Experts of a small language model.
Size: 11 layers, width 96, vocabulary 8412.
Below are experts of layer 7 (counted from 0) of a mixture-of-experts language model. Rows are named router (the router's row for the expert), gate (a neuron's input weights, with its number), up (a neuron's input weights, with its number) and show model dimensions 0-95. Each number is 500 + 40 x the weight over its row's rms, rounded and kept within 0 to 999. Numbers have three digits each.
After each expert's rows: a language model's description of what the expert responds to. This comes from a sample of Wikipedia text that the model never trained on.

# expert 22
router:501490537555447483504473429482498427529483515518528486447511466466546471513452504428478526442452490499503536514441527500536529466443492516534508457421532541523511518445494546531427426494461517563555517458469549460439478407480471473535537537433481471493494537498488477408447521574554459549
gate0:568427419487489571491495496473499519530513472510375511474492507560563442492551482525515512521436538568514531486521459550548496520494508522489509579500477461543554507472521524490533537495573515529455502525488507526510562511509469458474385452588527472531508443444479515540500503487516575539
up0:504511490492511470535550474530510571470485636495470496459482521467508479535432506493466514488493446458443471515567431415516529521512450505513481470488501559451473534491435421527424469462430518437505548479460527452460480540459534530526521542453502568476544559443491538485532521553520484458
gate1:497462509479551485464503504454470525545521415470424471536460501498478453498501465494501510478454471485420496483470555433511533455548555493477458527579415616554423507560508513535531513513514536514475494580506510536479462562502505491503479456499507459486474466473516466402480423544496526565
up1:500474476595484532480564519499429500496501471377405479481532491561467491475534581494500495534503451503510527537491412504475502519481491437533449492546476515572476509486426490544538540550510481559477444445496638557500448499505535508503523523478460483490489510516487528516559502484484522516
gate2:497458465590557598507519495493514559527453527551499548465534514432487477450537511547476399584475471479414506476518478511532492517544455467499521485482484398445432560521529520407479512560548519454514491470524480496510490526505552520468502502446504453501467500448484473504506460492424476519
up2:495548503493452527480492465408498479530485525488547458526497489453529519578528462527548441509485528571501524516379515443483518419607481534550486433471485546489545512517536518556496503517521483511395544490540521480483427489555543547525531487518488479450441462534482513459520494477564541488
What it handles: Place and month names. Capitalized place-name words and months in lists or tables, such as Farm, Fair, Hill, Market, May, January.

# expert 29
router:494485537555449482508466430480500425528485513517527485443509465467545470512449509431477525442456489499505535513443527499541522461446491518541502457420531541524511522445495541524434423495456521564560521460471549461440473412478472472536538535437478473497497539491483476407448523574555460551
gate0:494595416524505562406466521484465520534503485482509513476487484530528513471485486574525445439548543485476457518506485510535506496514576531424577471536532464505516591564504501583493557517522517453494525499514497462512521508517435476502498510473558516531482515460593463506506501406431567494
up0:574508455606481529454468552506564547502436486588537444478513458496524428531505476560520445517508480480501519532465583532490498518468539546494493500535449468541527521473449509518530507468465483515463551497517541506534491537574527532513507532472493497490617451501521478541526591409539492525
gate1:537398509535525474478476502462504557419495564510481550551486586568453566513594568474431457528507539521548518514477467504533501530544522522428521522445444506445506443521442447503465543504489503467455443494502468485538529488502509455464510506475478522485570481495500449419476516455436510502
up1:437537534501508533506438472555535485487556533535421448444475547551403408502448478461520518490507490440512549500504501502495544573482468452511478518498570557499463542499495487505445474524513425488496445512607480514541538490520496452461468566462467505541513443481547398502497481474490508525
gate2:535492473521575500506428471593483591561520547508442539483476499531481512485523492503485536559469454472431533540575490475461471467446428463522499481481461527546560489489491497545477478459507543499466423577522555447536572538469500506459498447456457481428491508520535520492490478435470578511
up2:498529470498497525500486463446536444460596544519463513477564461486517488480538599567465450501458505403478537518521428466527512464503495459535505533529493466508504521538577594527493519515465416530527519468475533487462485551414528499505506484556468493504563505479569511458454458590472507519
What it handles: Table cells and digits. Cell values and digits inside tables and lists, such as Yes entries, dates like September 2(5), coordinates, and RAF squadron mentions.

# expert 21
router:489493525553452477503455424479499421537489517519526492446519473467540470509446510429468507447466486494511534509442522496531528464443492517535500454419522541524511519448487542529424417490463525569569530475482552476443463412491470468531540547432478470510500528508491472409446511572563474535
gate0:432578547507535464511538481552535606481501470540485515529522491470489502547573454505459428504477521506498502492519517517523514489452618534461466473563531546533464441580507568520509460514500511494492514452476505476512513529433546506529437458454557504488456470531548523526533496505497501372
up0:562543496522509574444480491505584513448462501472554562480449523599482446516493485479470524480504481539500445471464487536463477490524541521420436515537502511485517476503470503401424544525510541489533502515479488496483481538444577555486570474496556523461522398463547504453426514531513520467
gate1:497538459430514571488442555492468558444464504520549487457526521435537476500576514550524510463458434472540529552495523445518483538554526542465484550437459453500545511444515552574517483554452486517507509521504499550473559460564555504479464543481567492468483404554479460522500542484451545483
up1:461618492421455557517514468475458538493542481495515572530449567461553534550507452485478481504491518481494541520490488522544442453472494521482490526578494448516497500471475498457449483480485502529549473524520464533413585571526467565475467527591476449443474491498452502486523473519420460456
gate2:502451485513529463497573492518511552507525524460475568516510543539495473562493524535494464579522447408467464538497537475506496459511576501545533506514513522502542497463510462484562460511521532466657542509580504475509411443506458541439466498487502518558463488566533518560486530458514495467
up2:525500557478440486473556489473507510560528541470410504510509517484446518471568459532588467519461446483523456587516489524502479481494540508509526530525606518449503450482534439503536467454477467416448444494478493587511475447497518507456496506503587519500528525479529487467536518432469569432
What it handles: Foreign name suffixes. Final pieces of foreign surnames and Latin taxon names, especially in genus or species headings, such as -ski, -ić, schneider(iana), Copel(atus).

# expert 38
router:530507511524538496538480476528542621500493528473441485522471466468533449487525505496568468552505544531613521460512460495471492496518507454544454511518497468517511532530503418540561576513502478560471498478484518502575529531566570498518529517463516540428543388451499482464445528512434486529
gate0:516499480544491554575447510511452488512525508521512452502570525558504468491512426561505479481484529468537469485534461524524566479506485505456594468501529496492499445443529509563422533458498570508501462497517441445458544538457515470419524472489459557485528490449551416446534561442554505429
up0:528498481508455500515497523515572474547404490497515510486523521527549463514549473434496535520482499457547509464517454515581470490582530540369603451480483566539561510449554484511522497445516479562441521495468497515478505485474498452488541528543414493502524435490475489530519465422508508542
gate1:477502468491502532535492491509537460520567511443415599499544495509541416503512452539534510527470527439494468518598451477490543512466520489619511529516505433496523515497471536493487487522563453524512442481495426578492557491406492477433519407438523497509513516482527467496524488472493469492
up1:502535518456482456474590500505532523489558535486579444487503493481452496463526538495488484522470437463478471521463509467566459464580485476468414465502487543481482526597518474551453464443518429499483519449497459547454539475526507559497493473513480457434521453482414451557535458540536461424
gate2:577524493499483466513539544481476580452492497468487498460508439467466518509493486506514566493428522544500533481459527411505612495482528534536493436548459472498557426526492414575488522575547549432486482504505554516434521479497506469518477534514530512523443575437518530515522449545512482457
up2:442585453485454498546491507465477555504509494551445507527515471463477480528541435459510575499510552517513487515474520485524564413502546529497559484581467507517501492473413494496462438560510581489517461503541507462495508462509551456464540505478386500543447591433517492473521462509444510483
What it handles: Spaces and dashes. Plain spaces and en dashes before numbers in dates, ages, scores and tables, such as age 56–57, May 18, 1–0–0.

# expert 14
router:571435509483533508418551564462509573575508522477418549497489517475512510412505449506469479507473528524537542544483516439540544462521442551522500497549526473476491522591469513453539483508497544467547498454501529523552490441476466508449408480525488546502449426549492527562542503454523480534
gate0:512533576521513470514458521459442503406455539493525486440506538471557531453550539516478526489508547497477451514541429464594564486455486479542540486520526521506504484440510548466465521500505468493492523375516535497507561487470504535472605521503527500449418464479556527551455477461446522490
up0:513520500465488552489551513482477517520499520437428463505512453453501559530457512482517512481455469483579492469474600507541513504460489536470563506485524485552435484491481465485611523513404448558498394531541505459428508487590524479447494505522490485483505477417504516500472476486482564563
gate1:474533508460448387468490465449552517531473414528502514532465507505406487483534552497484565442501552489503512512527543544498522542497457502477524502567494500558510498499490495481497466580622481571506504532515487506489486529401437474494492545516460534520483481421458517570550518512536443492
up1:530487534465496512494534514460513613442503438511557543537571466494478407492502544488521486542531491472527498500495555468471485519536525484510468491600509540581525496520415483520491508553476492497531526503495514475417505555399516505399516544576451494526535463461458487514454516544483510555
gate2:513497530525525460563538417432458489526472525473522523501415459505491592547526479525461579479543532515466472486452447425519499544563543495486495424517548426524544419512524429539547511468516466483449513487474520528587564493408475507469468465535503515464474459507510478450511484506489491487
up2:597511559498521512518497474506456521506527502504488504431508529482558462548478413450422494494422514445495483510540494399446467474430501511505398519439534532567447534510525514523518468450476489548429510496520489504497601512469494425545506501451475461450502538484471511483495508447484444489
What it handles: Digits in numbers. Single digits inside longer numbers in tables and stats, such as vote counts, percentages, weights, times and areas (km, sq).

# expert 20
router:489516441521484495507514470480561475486444535553525568513505495461492578513504485519531507501493543517465496500459479512426501467562494551550441581508541537477520527494500522558470504570477506464452459497577518463445553551502517490550424541526477506499551371560432497452476563508495532578
gate0:490530533558458458406511529487499500529506472550526557456514465546481523534466524538437517562585446549502434536492451465404499527516489559476471502527547481516494504536520492538498541500547531445508474544544525447513519495485502550504508430483501571524446447572462615547498467463463540522
up0:485571459489548535547535525463488401557447495460500505515559414495524462477487526552610539476529538492552518529519500498562544530467460486491433516514502468527504478522511475471565369444471497499495461503534504515473475449480455468527463540541563462491509527405507476522521529525549467483
gate1:451563469491523604472440524481492443464510437504472538542561450496497489476488468510540511509559536529491547465507501527467471513499480485498470520536470484458456481414556467462504533495610503534588437444512502530473491494562494518477374514590505519464497506474470495556463499527499465440
up1:487461502426494418533549462548457493478477480501514520556510504450515470517531520465528527487410547497515510477523470506434492537513511477515504473520556508530392494509498448545477503539525467519501553520508447485561486488580501485530541520470446495407510578610547495455435461554460431545
gate2:623556504513451493453463524541527523507473499539497502473520551530528525457570519530518510542469500520463479428475585496537488502581475498489496478476529456490513519507533487487488542568527456474439477533653494465488504554535521496430506493531517478549530466536421487571577508479466492500
up2:546480504521484478515521473543524472555483452532486504464525543500490545407577542547517464505434438572446543449375522516484415530537495499537532459496515461509497477503477509507548541498543446492424493495634552513509491486529458461474475494509542528524501483546434502530559508509470529523
What it handles: Compass and place words. Compass words and place-name parts in locations, such as North in North Carolina, west to, 40 miles south of, United States.

# expert 7
router:469490537509508475559462460435460495463549527539535437497473446439557538550503501438488492496448507549442542558472554534515545440524420470479571473412461475535564485468583546515500479519468448566572527482463478512479478436488484431512471462455460558458500505495508463486459503502545489498
gate0:450454472459549427459454496502468571525451505498484482535507473485468424518472506435424491515468476468435506490537597427490547509568497486473478527504475480549553489501500461578566504509457467437573531454539498561486528460556549493492452401490556511499512498535537484493483478541446474466
up0:507461472440468407562521499481509507462529493474568540516512509513511529503518494489549449569482553461463515485463518458493601585545471532460537497598492536517599481406550471542536520498501547501508471394517467516489470519550534524473498499496526545498491444493566553495518494504533447468
gate1:490492540492579618488542524436473568463445599510451498470482499554495533537521492474450476506462416510504442450526434508478503520515532504545531483443441475492527492529526533499500544516510528485455554516453539540522441497493574452519451424519509508561528527513473430501564524523516478565
up1:555451471489481493501488532539560525527498445438537508470488423488437518469555548524569502545539461538512488544485480457537496600579570527462508426470542493505514525493496507482480561552533508487498451481519462457530547488442544563585483473511476607509511446480456519454541527556488522470
gate2:469525609493470489548489507490577532503513549484503478555464477539501531480550508502470463488510448549543513466577476491467526520545489483540522460535486495453559551566452497410480493537520500487454562563494552547519452517520455461449527485480490559551369483512534519544518433493543560485
up2:493467542498557506435513492514503432442550529522506462454524484520507541495532469530486443419482584485568463539493452502483503492531466481460495423483495504459418463483525521540567497503547505479510472528485479509547576589510565544522477522455538414528563471541477448513504479445588486435
What it handles: Quote and clause openers. Opening quotation marks after verbs like calling or proclaimed, plus opening parentheses, sentence-initial I, and leading digits of years like 1(937).

# expert 34
router:482474565500439456511512434537500449534526487464503470470467423463555490521450528469541492447489509532423510536502492514549498486427482516497468466422488569505491526446513525566406480535453488523572547404470556422488461469495458451524511498472513518458527534544481520434466529535567481538
gate0:455489541467474512550504463491508525444512463499484563476481500534527492473499472499523517514585489501452536519560513469466482528446460484444501458534532487471512443552518504451518453536520442499514628479520521492505532484539439452471521419522564561448495495486426468502479494461341472465
up0:536508476522539498502482506481483506580494445473550366498458469505467508521477484527491462495468514545515514458436484527516531464524544496551466488457534470508507575499459500516523561472543595565494374497558509508485456474482526529513453551505440473526482528474575507488579526522569551552
gate1:463430464498509515512583492469545505517485456461490516437464548496423504522542512461555440507527476428480494482609481538481483543501517437488512502478454577485510529494418509542485470518505413463498527494486485539491539487446496532494458578515532504473459472600483421515591543524456507522
up1:470496543502461470529449508501531471517535447494478489524539449519496430478460565520465512449509511460568460531533463517433523476463473551453443512611586431547459457478484514471551461501506523460467510580488524453491452514505484560493506524446509508399499486461498529488530541586491573448
gate2:505505463496512481472519497520437509413496543547415392459468493477516542487462461523447462485490525535498509577504499483493538488457460566525558436558485440500525445503469479559468473527532585440513539520507489541556543473520505467414470456414522563453474502483537535490519468460494481559
up2:504511453494427533472453555530451520472513560485479400434532451478498630504501511429530462526459517501493487502580427562486519438483558557494498516552496503454549500467525461466492483539535540485521539489526547514568486566568520475449501500502488525464495446505470487430437464480483514534
What it handles: Capital initial letters. Single capital letters or short capitalized first pieces starting names or titles, such as A in A. Adams, A Tale, E. Church.

# expert 31
router:528408571447579475476475478513470487537457511475503455530507464464518520532448413497483502481539540571430517509489539496514544519488533534470415568481485489475525512510574450569459508493531481458528572481498486567527482521451572447541462484548549531477549561456559502483509497583503518488
gate0:531491522447534490496569548460432502558515561462478427407539492516443475501447471503478454492558483521511496450547483494507624541505540523486454429476536501541519440571572481471545470501535505442533480465479462521517536473508507448484464491512543495467482400576489521483527455473460518499
up0:454491502562530529509488457492607427510465485534498546458544514511558440427572521555474458491505451453491498497445516530473463455521435547510523542524482435452450520497479531529577490506480454530482464475509477487472471522525480514465497514537503490609491577468482538556545554584559458483
gate1:509456552496417539504506523524498467521553493529515530479548506475534484478513520494429547471533521457530552454496477473500488509508576451504481532515523418567543467500504438552481563441550487431441533593504388478541549555479541469516407510477495467419499496538456498493511491493549539476
up1:548593494491494460572545481505521466513504470445430492525458518540462507526424545514455428533477506513521531464433501447473525509505512488518597492501491513492496472484475524492495440472450499468512546458530560462448448574583424511485451527534482484620519505507481541417553476509519477508
gate2:549499520570538468491581482468522557516508449428533464437529456438509462514512462515497407493588502484480488530495552430588436553447521521471565476466427407501490510567527492499525527454550489435502516489530454513513489514540474462536499472534488450506559538489512540498452470471485531528
up2:486495531557521524531529497514514460597443505567513508605537531554448555493517551453459540481440528494567544500457500545433504467463456489477511444478562491486499538456441473457488411568509518530527442473511520498486551496562554539533456531484555487523452420487498505490545484539506551520
What it handles: Capital abbreviations and digits. Capital letters inside acronyms and codes such as UTC, IUCN, ISO, U.S., and digits in coordinates, tables and identifiers.

# expert 16
router:491488567548488487485482455486503464500483543520500450457559467463560539519512469433450537463469472501526527510458509522484507426445553519549538491432561555487514527439481533504457441456446574534559500443465569489473436430464458484529530537417485492492506549473524472416474527555540479556
gate0:462457527419486580482491474464480517418504443524547475462401535485492538506541418493522456521547495509508542450493527561497564495446493465501486487505475586428475529533464438486475507467499571541507546486495569537451398501551480460530477537530476490451462514501495496508469479459459572518
up0:471520499467469551460423508442560515550516495549491525471482555486494557481513530557449489511509478562517543487540445481577536526525490489494563523483542501440560506501574539502443501507488496457506503510473448527519512480456466472472523465427517623494482518469527442441532486354521519482
gate1:510507431461524560529487433508539547467536535510454418476557478493539438505484517573546554494458481482429501586465542512464510450516511501538535502506497467468446492516483458546580409505455513514509556486534480512591484524532540551416562474545492414527500478490505457536508473489509540471
up1:506531494565574547540468494463463515591475483510474550484455547521434560483511539490486497466535499557475425501519536518482536444566471507511477514422459504495469405459485482560479512497559541445534486478443505511442546428506514440491608464484493488523532501470502444464459546484430514467
gate2:517529546431571520506582487487507594530548470523435462481486487430578516492557507443511488492590447458489466541494493505479502444463535482505507582511522530488538505508482463490496540468522545492494553419511483546506487533489522474478526510483558405496480503521502465488512536424386561528
up2:528475453530423532524476487540531502466395473520503468571505457526376449533462523505535549477461506582435563436573509522522522526514487538504518478505471497479491501460467498514532444580512438506537492525486487478477524475525487484431547536572474543581495474482492520500446475478582469505
What it handles: Election and sports results. Headings and labels of election and sports results tables, such as Council election, Total votes, freestyle relay, plus numbers in result cells.

# expert 32
router:462528534544500465459491495510495479529457440443470498503518478526575534522505452490477538452464529478486554528468551530530475520459527467511512422396523474474495497476522584444436445471486506520556577487432562476432540448455460459497538549453474495464480534481516505411451528534556460563
gate0:505476523488500614460456527494448574481506433500473528506488499549528524480503564458558493585524559556519439524550485427448520478479579504490446463513503529478517507537534501419505440506478455503472599515492467514550459431567492455493474466473472507435520530549501496461453523544527525463
up0:490508494508483488507408526522510529477501589519512488537439491572549524535497482527498573593523487511534526431561543477489579436533480510492469487529526462476379517569496518480538514485456481518490526519492497460504519512563565481520497528511515482502562555581524493525418514462537424569
gate1:520514483464520550422538503464473500511519512488463526534485586478512527401542451523482472480520452500455487490417461445550524540539568491515488490520528446474512472472527466442475479500546489433543498473463537520511548530457475483520458495384509432417473425490479535553457413463517456512
up1:522461496493512497463483500483491469445443478433503586598462510446458464451434502516484511492470501477560502559462492521449526474444482523564510501515401521476523502528465440530604552470439502595513494487441513505457461538472518464499495455472473487504451450506521575542540488447504474564
gate2:373517541461444541481530481559496495506446502476478570536471482494556537477441452562500551506581501526528519573511555498572499506507474444484539511487528532459533403522511511461522492590508534450489541470484511463544460463455491521510511450559469434461559464489543533547519465540512510502
up2:517478515517435459529470584480514466455529436483537468513553531494431428470537484488445499502426488456527444410570450506440515462473482528533498463484468426504486567483512527528459541420445443564526478503530453560448524430554516454540497500447521526465480477487506461450481492500502444500
What it handles: Line-initial list markers. First token of a new line in lists and tables: hyphen bullets, indentation spaces, See cross-references, leading numbers and cell values.

# expert 27
router:534498516442507534516526498538563463497468511482476470572514528481547451518465471423450486470548528489480468506462493427421545473560538540474443529497495422501529501471482488472499523473506447432554477545502437493468474513552537577502460414554605501453433490529520523524498439544502548449
gate0:547467448434517501460539572507509490516527436464500506517434445481512521472510547467481368528476440475459488531497519425484489526535452509449463417464535453481544487556440447464496456476516471513502415479535509489451414506517538510527449476487507486474485548427522492471472471420455509468
up0:524634477527505508489523462491526481464480542586527454486503494534434537546521473568492504488448549493502530497532496545534579447500455453467482485478582458545544468544460495485514517479453483506505502503564570619469518491453538569546522521535478472553507548517497494556461458532514557492
gate1:567589544459512534515504535479577467525394489516450568476517544439474469524438530532520483470460583511506468488541484535488479509556426517497521474499505512595568503513581428454540488473541511461505525528444447503503524485521544566496488513516505510427463509507458546531578511472492497490
up1:527510506501416521544447441499443490477492407480500435473508551498472534615524493531453545536592495497503531515528483517540568481480474418514464512536563498507470473442496558566530554485517511497492492443487497491527404522524516468504523545509457558436515537422445540518520502555495510478
gate2:463530528506486529423537408487538515539467502522509503493549527575490523465547420499441462510543446487473482424582549460548523488440598609518510499525478462528453518519510456480507498472482545535436483473496567542522553521516507500505507445487399506473517489527506575475500499486470531529
up2:441525511523475473469569520441542486458575476486518492476527492473537593505613519559445462498581517492477507459483476450513510474493491498476511455461468474489506478433511472448499495501514548538522484449443517581513497478461540494474516475449573479523534537446517590464544505454611469460
What it handles: Foreign proper-name pieces. Word-internal pieces of non-English or unusual proper names after a capital letter, such as N-intend-o, I-g-gy, S-ag-inaw, M-oli-ère.

# expert 15
router:501557483533532482520532444424531574475533480495513487485508478537492479418518548557556443523496451505464530453604520457528479555489514530457513465550486520511546510494480430538555547485599515474501555581542448479538529502525465447515514491555535519444514507560522492552550455441438486496
gate0:529565513486506516483519518511471430569444542402483496474436574520428472589438465493487487490461458533512463394519486521570449487438565484489524489509506467470534517493522486595530466510553537511517453491561493510430491503502462483519486502482466497537555483515483464506475555490545412464
up0:517591461521505464497524418482493454537484529391419506492428472541489495550476460435456489553455494542486494435417525568559450513425462437466536542418531450533479475482520451582477467527508536490504494501497472513443495465542476539498489491445488480492467505484493445453524526514503488496
gate1:566538526508528512528487523512488483432510515514559409555488485492591546469550501474521441490436510518524526486502465495496518536452473515508468444466451406473469501540407458536511486555536505436531489493568479426476503530526511435418516502577548433566519482491453500491461428482489498518
up1:508479508459496539525529507475431486451559468551546445532538476481537519470534524520527454511423508465501533500521501487534491478425446502500490400538504446475522527482482446562489527556524550455514476483490499403445508483583541448486446426508527441527466488542467510530519379432479527508
gate2:470453538595515467449487416515498476485554475500506497513544551528466580515470480523586540515488498488469481429451565472552456563462547462534522514480541598523436529551497511445497504572456519547504500450464532573539457477452506476527486506479491512486543453462462497445507518549431538509
up2:519460522584458420480511481503491539531447449558474491477497520542505457604515541499546508498558530508531474396493537494545441583433501523476530513442505492590487459511468551460515439536535474538426529510486496455517465536471476505459439500505492524532519500479446530460573545473443537494
What it handles: Articles and possessives. Determiners starting a noun phrase, mostly the, a, his, its, their, often after prepositions or verbs like marking, before first or same.

# expert 24
router:418570574533473484512543448563524476520499495519471547574447539454524426474443503483466531510504551455439438497465553498453429480510491445518429441461503499493485492502487529456564406449489503424542510485505512533468437479501476554544519472515534529518472488520548545520469448453465477552
gate0:473571453448494503462515447540474587434552563502522537513517479447473496503449493490452516462500503444534522516465491472489486517445467519493464557518441479486478473551494420500502446546549444530473412521424507524560511485400571476551453425507565484493528483503494544545457464531482539519
up0:511494488432493527460501458556466504402538466487504478565576520535494558491448509515515477506518520524583528512475556546487564516454497463506461550491515552526464532545437425487445417457512486486428537459471462537476530438495565491525491452508560574515566479507505422495458433509516498508
gate1:477445568455573475538509443474459508467601535493435466564496558541478501457494505489570496464587576426495424460441452487438571517508462529459532525522508515541556475492509520508497491478480527471466537567530455513533503459542485475502412556481479505524473449498487536483471551513539504497
up1:514452475488501470482602487496476543474490497530497544457536529465583520459561549539504491449489495540450524472523425516435425434449550487596518444453552524513461506559491477479460457479471526453568482448547499470458446554499493429464472519496479472564493440469519513457476492518469447541
gate2:525550523444559418546477499526568509482570476514462535519525458441485571503465463535517580541484511450509468520560488474505430427567520465459480441487412490520559459468574505495494459497520553515559513472560527475485478537528498527532387469507444504542532522482520488533477527472517510541
up2:519563522497568495492528484439502550516532532530451516546483513429609513453443495507536475535474529479498478510553442550471477445598504508477436505495513564479573454509484488463522452470479547520531567546506482447472448489513471551578416405498486566534493524542479502490492515468514462508
What it handles: Inner pieces of names. Middle or ending pieces of given names and other proper names, such as and in Alexandria, atherine, ardo, ust in Juston.

# expert 9
router:523475434516504502528550504422517579473556424587483517500500540558473525478535494576517534511505476490596499483527532494475467519468563479501519501547405485491515514513470394446566479484502521473450539516479501470483498551537519533411498489506498547532535530480465455549513493499476605451
gate0:508485463471544552499516515451497512482517523470505542426552555446531468428462498476484510569532437507564551495438436564466488497519506552511577502499577513515400540447548452450473491502488471495471497536456481511493527468454482449561427510461512508470479578514508517515490452492402444458
up0:501501498508426392510518530490489493548513508558467451484451454532447496511459555481514487386501536508424489502521531464510561491482504482559498456472469486455605439561478557495492510488551529462524475468523549482566469530519518487453536494514458581404544471490473486531551468534549534502
gate1:520451503499458522519515552537538515515591504459549496567437492507510478512650492459475492475449506529444502467457500455539415513515478568440504509483501507485486480490534500547502481520521530468529489512458530570568490536538548560415520429489524506507562442514502493484504466526428468422
up1:508548504452439538549497474502550535509560494497521492480547502489484527512587515421513470422441507503498479519458548437554435466484569550403493457503522513514516541470492451533525453521479492394514496437524535476431525534540502478488515557458529481515486417561495512479525504474415521440
gate2:567499485472629506485479578418528515502540453419525518479476562437512506522480492503473466472500527462550459532448505456450518526400551526443516447482474473500471489496558500510510476472436514464473513502482524504465442450591450470517512498521437490504468521444545486544455523553433483481
up2:465480459520558538546477517381477455495436437537459503515413487476521512555491516511560491467490536474505480541456475480507485535475455534465489548557501451519477484531537543452498491501499546504534496473505479509521479490552523471581468515580381496508460456415493497482435501515458396461
What it handles: Prepositions after verbs. Prepositions linking a verb or noun to its object in biographies, such as inducted into, pitcher for, prior to, against, with.

# expert 35
router:482492452509467478478528506515604467446481531458493496542545522434389426548553562465470478542554515362531475497518480494518460521508473465470566563534460458459493505507539464452519538499493464475518467471529459545493488470472491483509532590522484489549481464487574480515535554499548498474
gate0:502567458461502516520452552497524521465446507432410548446496554541492488478481510516425456551602452488419491541512490492470472471503468446495526506547531531482530530495516489592514560498527492497544424484534504446571486482592586502443518523479516485508468503492489526543463576479492521545
up0:392462505510499519469525543457477408473526516465557594517483525531450461509507506452567466490501508552552555428467517501477466521512439464512560521411531476552468489564516444457530557530468547527478508522421525482476486575473516528528521481515581549514534578491493503527476533481503522510
gate1:487474471490463496481544427445544487494538441475509519475623510499497463493495484575427481504598555580492528520519470455483561471490509469474500488562491535514473505438440434563549525514499553488454537470555497509490529553479457475578500447478509558497560486524486504448473482576446508484
up1:513494467510472468535492516456527486478499467484495502533530471457437492496535458593492515491523501542463439483497506472495437483499537529535502466466458526515525502503527409542544501488487485461472525445430496532520564533547505574529541452466461507596552557470446448499406501441427572395
gate2:519469462444507517542483544568548439464466490526444493398518530501503448453492482535508546510494443439421535480494504481510549539499461479513483516588500499546504450534494461482535592551567517492509496503426452532528485464614543538516509576545538456484477455531461488568477486478490534487
up2:469532515541534512539489454464448457505545476540525497453482430516501500472506453444504439449483520447513505508508487453480577523493612430553420462501531489406535521476528494538506440462443475521502522587510557482575451458451505480449497458511517544560529520554509492550478524488486525573
What it handles: Mid-name consonant pieces. Inner consonant pieces, especially b, of place and personal names in tables and infoboxes, such as Vander-b-ilt, Bris-b-ane, Edg-b-aston.

# expert 33
router:540558438553572554531534511478468512460501514547562503473478435483422513433519460542485428551555494528456532534495582529506534558480513522529524466522528507484502404479421535464487502559516553480508594491526505474461518473512450491543441494487491447533505511563437557522540466503458468473
gate0:527499488510598468492488450479494501575509449494458553439468502549506543431448482526496497495551459540557497539498510472516412464503468490515498503521484459552452561446509488492502482488538532509537514466485466580507476498543475576454425487460439498534600574530458547501581492435483451475
up0:495501552526492521490572473469469567542491488510493475489578535580490483545453496454492465539583447436557562516471456497518489505555493592553502514488543458493518515519528528444525491504439550424508471444438556468511525510478524455476534514481543457473438559462525430554521470521479588491
gate1:527564505483546436545602485491470471416540487535511495497500562446497434545485496509485495520471434457408527545542447591464493491605595503517510468515504546431572547517484473507554520489517508462533517504537528484521504466528532499465525475492593483473492520493506439523488480519470537470
up1:442496488519536464482480515448478534433398454504537479474524534475456476420494458478503513493539488508532518474628509524557437529416509541498611499446447491531503500529502540556468399450475493516507526567500499542501533479463529519541535460492486494526463469522559463437499491475489511453
gate2:520487462539542429502520482531451571507502485465517551525480446505468521515509489520436559494517502469488522512495457519466473472560539475493527603551446565502544556424524426459440497516507551485556590593477498505507585472477479490476496514517567485557595480508475499530494520485439454472
up2:490467445533474515451601440521546523474529546545519463537549552451504527455499506531489438464477541463526532458450571521502522497421499463503495453442452502509471482499461475519482462461464492604459533550448421398452451445517482462472519522504453539468469459504480455549518494460505546495
What it handles: Quantifiers and determiners. Quantity words and sentence connectives in expository prose, such as many, most, several, some, both, more, and However.

# expert 25
router:470475447498557494419481515553399548490443537482489464431527546452470571513463486533501522486473498552480463488554455487426515548518521483454446441509531461531493418525506442510494558458610516472549514505503458507553496505469582480523517504484506528542584510492543460438528528542486500506
gate0:539468500537524495526551505507440582555508462521545523476515499489440511416483539510521556468483565520582572531538496519483465531485505463482478466498428577526506474493515514426567532450561419495509557515462446546555489427427542536545460509499484494543487472504577499470462523531470547522
up0:503480440462466554515498437532488538505577537458511480574408526529486528531524543536557451417459497529465458506504492437513561573478447453545507531498547470533513519525641450512455486539512512512509506513467475507484565447556486460476528523533492493414538534487499520520484455543527468488
gate1:535555472492509442539521417470446510531472580494456574558525443469527495470485535453533424551468519480508458524493511557436464495525510528499533507534498502466479476500459438482501421506450521403424537501476473457498452547447561482476476577442526487535511585545473549510485509538507496465
up1:481544453591464433517539502468479470503536482465496453516486527527499487494537554456395441541503484507386437408523473434538444543497487549536508557532524448472493424455567502535492512532543463493484551510547495476543506496562435528495510512518556466504476516512448487433445499506483500498
gate2:486538462537464490463492450545497525490533494439545591482510545416548482534590530497498429488533495545478611508540507436520476478473523467474513522475509488518555516502528500483481509505608494516507503399462488463533544510440465509444524481417553446535502487488470490554465589501510535504
up2:495599396476539537534535564531535475504539377518495573511553471526543515496481507594489508512504545509512478479523518491465420468478506480505450431444463497522463451440458551499583449492505445463482513485463512553466480493485573529458498536510513577534494499487464455520522524512490484467
What it handles: Infobox field labels. Dashes and field labels in infoboxes and taxoboxes, such as Born, Website, Scientific classification, and clade values like Tracheophytes and Eudicots.

# expert 39
router:484497501541448547504471431495473428546517516501454485458543493449530458494430513484499455457479410468569512527461523454509486465437503507513496426430486537534535499511494533544450433498472536615587528497495508452447447423491492458472521548437503482488519491530507446428467510559527510509
gate0:429455481495512475479489458551497457551488499460456475472509541548499431524520476568506596525498541484470543397502485445492478543489499491531441547486530464499479515498507492455553476526577551469448498553481426431552513530467464488506470587490464502504505530548484554561468469544484583422
up0:521531561487508549488520534500500429462470436485483525548511475497500454473521508483502498440462415420555501469594462475520473452508554521494538564460497545535513555429487450547456555504447463528592506489511479543500541566535551524437464580457461469503485487503442461500546520476521443534
gate1:482506418526474483487554542519493526501527491558445588449473499512513517511526464524530484532451465469476493500449483489573499597581523553525578474451506449497534510534452468528434572505534514527435525448491416451487613498483507521552500448497436537501494514504480500561478503502467551461
up1:523501548525505499487508494513520563566577520481558471486478502434547520491529493493526469554477506523531438502448474509524422507495480422495586497430393497543461449519469483460496528521490497562538520490432414530461440482513445431551492531444537492538537485532523512490574508523513508592
gate2:521477473543533470478459506464485510435503503543459532573571485437421501511523559459600466557488482452538489560468509435490553524421481478482529482454487499574464489555438431545512508430464533504537503533471539478544540535506479481504515524508513530441523524477549586459477474546447555511
up2:509472504432513536485536476496599563537409416476574452550468509581508494537551491516471552529440483541459527460482543526483482520512500492552542530498524466439474542530507543523427463472513542477444482524525539438493550488503485457509499431441470472472528510452535530491543450455437544557
What it handles: Capitalized name beginnings. First capital piece of a surname or place name, often in article title lines or after a first name, such as Cle-ments, H-inson, W-orcester.